From a checkpoint of a small mixture-of-experts model trained on Wikipedia.
Size: 12 layers, width 96, vocabulary 2048, 18.9M parameters.
Training: a variant of SOAP for the experts, 3306 steps.
Below are experts of layer 2 (counted from 0) of a mixture-of-experts language model. Rows are named router (the router's row for the expert), gate (a neuron's input weights, with its number), up (a neuron's input weights, with its number) and show model dimensions 0-95. Each number is 128 + 32 x the weight over its row's rms, rounded and kept within 0 to 255. Numbers have three digits each.
After each expert's rows: "gets" lists some tokens that make up at least twice as much of what it gets as of all text. This comes from a sample of Wikipedia text that the model never trained on. Tokens count by the router's weight.

# expert 108
router:127121187134107140144058127087135066129139069110121202122127152145119126112131116154134125132129108223099108136148152132110116138167217109145084105134090131071141099161123194109100122157205210139100096099149108125131110150153112161169139118164139144089145151143173101145116124154189139100
gate0:079124130089134149141102104153142124147123078050100145096091105144105089072133161120107091109163167112155101174085142090193168126164128091098093068175121142103097169093125113128078132172127142075095107120111156144118139138161034112083154087086072143133150135133140168166170161134146157108
up0:116181153130119167124128141079127120086124120127116110140123090173107139138150112124147209091210104105091129147150157115145058174058062144146171085122115106138174131126158126140169156093115202134090105121174049121116169161147137121108073125122089141125160173127103156164128140083156096103
gate1:169105125103150124180114105102105184112118102151128120048147149075138127108168093156094137075142105181102156158132092151174156126112134116113099075179163103109121094056103121151121171134149187058096136178131162163108157124134191126096135119130200116159139063096095110125150156153141160156
up1:109119107147109128115077091125101110082153126162127136139107062144127180103103172178167112106209182150127170074118181086134102143159187159123151120134113135182168124148137100125108076123106149210092072156144132070141145183126172094118172112128142159136138093117159149163102108132172125178
gate2:121097111141118196102129226086127107091104116100077129154133073143117119168123114110144102153158153165180132135158102105088156123136144142150117165128095086136120137106161111097164073132130151129071115071157199109113107176170157113120116123165078081129116112091173141133158221162076125151
up2:162071133143116173133037098114124098151132120115161095168096098129102128086128149118183143178154118139140068161188103121112166123168136133147103137111022161092161145126076059089133158151132169142111138093138103156157105180132141160123164130155138132098105118189168146126180154138110089097
gets: "ad", "and", "av", "ass", "ack", "reet"

# expert 74
router:096119125126148146155146123059139057111153107120067157105149156077115132167129149155088118147093142123069205154122102152143158142110180090103144148193006141147136104138132166123143083122191152116127138166106097101099137175131144143110142176119107106158072112125164145140142166140141094091
gate0:208101134107157093096112209101100131108109118142140127104138115119177142172131196159107119130152164088096115118078075126171121103125149113081101178168047150170125180134106105159136126141117136141092142035155137165167113174091119101119164125146101106153144099140139130127208134128117174134
up0:177118111109109057136192117131208105106052148126128113079161132134114078122116148132113099100148114124076118101113200112149137109127139085089128134104130100140075150150123199097043139143121093144188140086101112140083139105096089110112161145178181113180077104112121158137120114129102144153
gate1:129134127120161159196078081159078187118134106130055117173141093097164117131136124108144104114065162160133131116052141122105147142125122094123153091145105162144165095117124083118108073184101154150135185159124098117094145216137149141104136108078134137103089168101172174153086184110141099107
up1:127135160117138147107176093088164143103100135099135033132128120221066208102147135159167123152146153085119130172128154120127142125155134071122090081135136150163142135106125127106116184137110132220137110135083153153152170119145139121116093133126190168147185158120123174170088099110102158138
gate2:148122047143155158101107115175164119182164067117094119130147194178147125164110120125074101136145158105112159112127129142139171157117113082175183171143086113141171096153088187133141088100123098127119117098130180121105130136107080156200090090185108130131153139152038116129098147158134144113
up2:079119169129134109093099145152176163146138093096119152104113138102135152090194093085160108119182103116164058054149191145121081098183172140164114108108150137114099064131094114144161103106113173141085139093126169133119097088088124108086120123113107141139074170107174101098196106119113132170
gets: "r", "ri", "ro", "ra", "ry", "ric"

# expert 48
router:140211154143184145118102154074103098073116136080065173112146113077145103123097128124108152077106161221136119154173131109155142125208184134105069184162104177102133113146134178130117162136160157141135115149106145137137174110101131201132144140184106131115124149139137104097147131142116155103
gate9:155063138080159084156159120051043138101139119119101151082130117127152159156117135108159101084104122157165135148113105103164159134158080096115134154105191113137113085097192166111135112161086109164139144151161125149085116110121219091137124121089141142149076154106183087108123101147137188146
up9:139147115153125137131049099090116091150129109169122082145129195123105136168099074156135149117118175136199121081062147081122134153159127137112188081161121148143134112136134083173062178083131186106108130131122128177109171175107077159097108150163134135096121108067188161129124114123100157150
gate10:113130123116102080127168091137112106113145105057103172146072196180094109094071135118154106121187200121136117127069113138128097170160137127078096119168107193113092122159125132152096107084097174078165097159114130108102098130136094144215099109136071126139088157106118126160113122131085118111
up10:080108143124124155133103158143132144129123161144159138060140098107126063075147115142089119089166146129124078144160132068121118080093137149083155121116084094158172115145129133114099212148127170096109087105136179179114169119154076155064185147087107119154176157139158116141151134171169190084
gate11:168127176131136072110137132162129126151142105137041148177176193107096157135104124174111162092106159150094084103114129140137179135094164094165099061065126099110104128164140090135119180141138129204127168164106106098114157161133158161133158091125156094152093172163076111130128120057119127155
up11:107166145134143138129137150136111064109180127158136142124095053093155175168098136159108132161101124104220108108205132113176162135141140157104152061141161104160039105108150101105106055107098138178144148158089135112096114107169148134117107069144145145126142150175136163074122139126117109142
gets: "ad", "am", "at", "al", "om", "od"

# expert 9
router:148136121202153102135067135046164165136119143039126140111144108087111109118128108132156128083087148158124163151150110135158120173138138143186117156187094190162137099200093153137105119079188128126126134138140128097165121157155046099160162124111182133111149097146172162163118098146143123145
gate2:141141154151128131118148111168084141106048108118182146097164126167161170095149139146119141032138112094097102151054108154116135076149118162142103074151081161136149103163055160133152139153119116121140131115105124070140176164178169152122110129106106109136178081206178128150148119135171111144
up2:104059137107118136112104147117112097183187095129119090189119130136178143101064089070078117190095133094117140079119099151141083135041145093127103098172184125111137105144107127138112116147153184088129118108187122137095095163144151165077139107137127161104142182093149152105114097169117096090
gate3:070129117139108075115142161125038124098123146130169140137134141112053135154089138230128109121102150179189147143121086127119092072062129136132115157132139106171147091163111128080125105097109160097187156108091151090123099144113129111116158167151074152148144108136156191130165090147100160158
up3:049142171140125101141142152074115109093138104172192151114130204140140168131161142156146086171179107183130079119130102184134090119117146191192105127135078177138111141160100114147120090154144158153154156114169151137159108102115068174127110162107119088116115128126168074174123100138069105109
gate4:154159112147133066145117091106154148097127149119113171132143174147087101113153120134170118089135118149125122126137115175171169137168224122119110119120124113075118144131159085082084164081122160166171132180117123132110071120104108139173122062020195133128176129137105168151114101111097096094
up4:079115153178114131150122085135129116139127103133104162145183110153143136118131128196165093097149104180156174125133054141088097131086061114170053143100143080108102106142130079136169086126108149073124147141089155120071094096147099145114133053123162113167086128141125115066167134161163087153
gets: "l", "n", "g", "b", "ne", "ber"

# expert 105
router:133153165175110095115048145070191096141125100125084144125158139071116139116169133115144153141102143169106180154132155154118120116135174112155095138116080135130146104124115174122094144125193118091133131136114039159144087190135074085150154166137162188117134094159196139117134091145185171121
gate0:119145146107129140146132142120119094112122105137107162132166112118137131080124153133145164048158129136154137122109112155136127080236215146112162121127129086124158128145113151184110175126184093123141156139133084127142117148109062171116121130153177185147088143186124108119152081160184142031
up0:116047183082082135099109099146103119117129165106125116122155111101143166147105186098107101118146150179134085110132128118137067135123082120129168171176069148105081123107123125170116099189070129171146101156122107138086173124135189094160120088138153096192115108193141143133125113195092161155
gate1:097094193137066128131125142113137142136091181155137168150164113102132120111161147200109082143105136114158117141107111088107130109174150123066175121125076185075054102138156093155118114162143198136130091131197147155154126144117102084142188160147078127177148146123181124151128104117145107069
up1:101144117078126157116125098150063075098110146159102161153172160100154080096136177105140158147135157108159158112069236165119142143191143099061127148074119126109118140109156136141150136181035137121176123110100128158156112118165141130148099081130127115152156120178103124107123119165143142071
gate2:169115111110110159164137069097181166106159103131164068083172093173125161123146143121173151148141071139117103153143132097122092095139106120141155092074171086157139131116099091092116106078179135103045089132102164109139039165120086110128121121131166161134091110121120136166109093131209134142
up2:161157062162150162154085128148072164098148140162151129115169129146126087186150153133121143132097079146077192085168121160150087128151150114181129187159115089128115152114118128105147115062150069126121127156193145143124130130086093090121143114114083157105098090160106050107128186161165174129
gets: "l", " August", " September", " May", " October", " July"

# expert 46
router:128163138101141132092155134102184136093095167112064116166125087142099175093077149114085122049107096160119132155122149113136128155125148137206115171140060190095133115143126175118102114120187140102108204139132085146141067174093134131109087093132136117105100084106128125087104071126182141136
gate3:166114186153097146130145141106096180120119174096114089113076123119131089157154116083144109086139082176156157185069123121153133115126143123142067175126104142104048104127131135137104174113177077124156199096209123138123112107104140100106078162100139140096087148086169126083116146093152180113
up3:123093129138147159093128163103096102073154179149115104095199178139070156101130121158150108106144080127139190154136103101138064131136172131094077130182072160125156086166141138147126175159090114140117124176155103135116103071185117143113138116122101163084138115061090167112187135108184128166
gate4:139124141193098112136158110163100122106132135165094093137131126143165183131116175110097117129065121150129110110152151145137129092179121102173101167115062112080184197103181123122038098122165089144166137137157125105097102110176213099102093061109090131111136119128106117142142121121152131056
up4:104157134112126127135078158101138147124170166114148180163097156128149095128185095122189132072173166121130162135158097136153041150182109054121155108140176089137038124082115130133167116118093162116131130121129113128187145125145087118089133142181152089125124137120166131180132184122184148169
gate5:135113129181117102166146128072105173089125178115066149125144125125170156122129162088107123094131168083174150147162119154087102131102129100133091090118175078161111132171144099164172171063148127143172106112124145100106177174118109102074059156089168125114124141119153113121247118117126123129
up5:165131071080114166156053188166196134132099102139116158165169181114067079118174122103129128171123087135157128154110152162166128163140121101171149143128132145147184127153112092152092087127123137134104152089156170163073181083071113115103085108103081110115067136153125125159149155140163102137
gets: " part", " con", " sh", "ction", " pl", " st"

# expert 40
router:187150166146116123129083150085182084103124127101095153128101175063115156152125171124163142113122127174141195137123081125171117119137184146150111136139093137132157126105120174142140103066203140133175121126084077120142093187129119149170152131106115152162156152154190186079162069104182130136
gate16:177121123140130129057156106079150123059139114067071133090170162097156050148140126155141115132095127131214102089149085177132090114078154137112155183145155113141174141190121175105102111087143125132138114143161095136155155111105156156116133108140160163191114133127150133073063109142152113129
up16:120089150126091133101154137068103090127183091116118075119123156170128081162065111064131084119130118112131142134111109145159121086070086148116147078158113152113113132123076079123111082128172136218166143067101151100092135174126164126111126090170126140106100102075103171093103066129103102094
gate17:153096117147120100123123069098131176136100180094120140138141103117140103137070133180164167050148067128168131150136102120143109171084177183137150093124144164051132120073099226089104144098123136105165131155085059096097143133161104140154104146128094125127142094094097125140162078129142113141
up17:131116153106125177102128197157125118152139065175071166142144157127100135137157167136142177156117161143119104162094155099112162104200096082110157099076146103139095154175116098160128095184141141134094101091188187145129123133110140060124108072113158116159121093157142088127093129057132125064
gate18:095139088082118074133108144110146088101187139126103141119090154092166126119122180072062076158106087097108117112122115136131082123132117138110075115184095134107135071138079160107082151113164240130116138145107138148110108161090181134123143135146087040134114085153155108092159112131114150143
up18:097104172127129058072123126146066127160149140112128108103140103102166180128115089179157137195052136127114104155116120114097094112112129142118132078073081108131195088165107183153150133113069109128132107101130195156101101098112108180126064131153138131174185098163111114115113144131149109073
gets: "|", "\n", "===", " May", "In", " January"

# expert 3
router:135135147112124136104140189081109156103097081109085119064077161112156155088085172132116186150135161164098168123136141145153160114091145126168089105171076128128178125199148165111084061109162132073088158111126116173135147189171101130153158172119078097146101150127135174134141077093137124144
gate2:130066166131123105111120154121098189144098126121079111100123121124100126119123137149151186160132187166123191141162118111110067113194175111195100134153144127104144143193147109102109114114135061130132170158147066203135128195123166134108135121151128149161055126097084104141120157096171164105
up2:110141141093167102074107084129150091151112116081125136170141138151064072104146130159149162142174153133113150146135109177066146064121121159157118165084120172126187123156101127170098058129111088085158074159103130106115113160161118131143116131191103094130169125191167071126133062111157118165
gate3:188115120186109161125125073077108118095088121086111121143149125154204088118138127058130196122172078145141146097153109168104174138157136111145157101189120118155159139179134113129134086139165155091162157091121135090146131163128106205085178137096085153072124114189110128086121151104141146127
up3:116147141143127100132098128180125152152139098096176087061126147123143118065161146144192114087129101162134115112157148130112133129138142161087108058183142095095090109160061137145104121158182094109148137142115167156150161129094167140127040154088136231147137133102168153131122111102157186098
gate4:127146121126139153142165143092182151140137157092114114147065127105154142106145125146130160097170112164130119095104134097131120214097143132171067096145108114132104091150150159153151167115135127097125123080061199113125099179165076083151175151102039096058120140112189154153129129106139076157
up4:106137111099082145136113125112097158142160102057219168138113158149128096129158115138077093118135117149096135156148155073156092130169112109105110148150086062122126055123165107116146159129191108196132134114171168085127147060127188073129110132091127126138165150103089147152100078165127172129
gets: "ce", " be", " re", " se", " sp", " le"

# expert 36
router:146151153128151156147080122113162172119119184139123134087120186106159134161077164118064189130131158213106182135092174133147169111170152136157159111093119164127143085146149157064142108075156127103138164106119082124078152164168149121166152102124163085137147129143215146107084144141159118159
gate2:109153127166140128157084166123138091073115135085146084153133095123116065140089180105125147105141124168141165104163110117163131181083071167101141103159146169131221136106082168120100158175114142120115159097121101094090085103142115065128070054069137171111165091115104150147129122163143135136
up2:114117123123130186178142076156163056077161122096148094128117169130131091133087189090157110133090185137089130091132162150154128170068131119077145116116128177093112137170120165113157169155127099143110097110104157077137104096089156146078142089139116135055182108082151159182152158166139161106
gate3:074086108181152106110086151121160112156205113087160138146106149109117124135098124119116108076091147128158136132096082067103131136074135169133159085109127132156088121038128148108146102138129136158171069109138153108111156173151148169163200108207107175122152124160129107093136172084119115077
up3:168094079071147058164186177095176141122079140070128117097105146110161170111136119108104117127183113108165131094069113140138108054103123143088105145163126204125068128134111085095111176141137128141137138099149103108082151104139125091125139127188126123090122138045132138170137104161106141090
gate4:136111131113084130145108125078114046064058124159072114127110117166129154198059157128126155104064174154139170169133143115124127105094120116153148042143118077084140116079095113126126087143155134154176214144086157114158131129096143173088136129092144113101127123130138112161135151151158140135
up4:114117235106163089131119131156134171077165118081128121184086136093152056048164150115129135189148124139159172038138185156117083152114130082170111143160135117161107137155148122125121139093175139110125096123137095113137097106128091067111152126133121123154070115131100097161112117164125128134
gets: " S", " pro", " un", " con", " Col", " pre"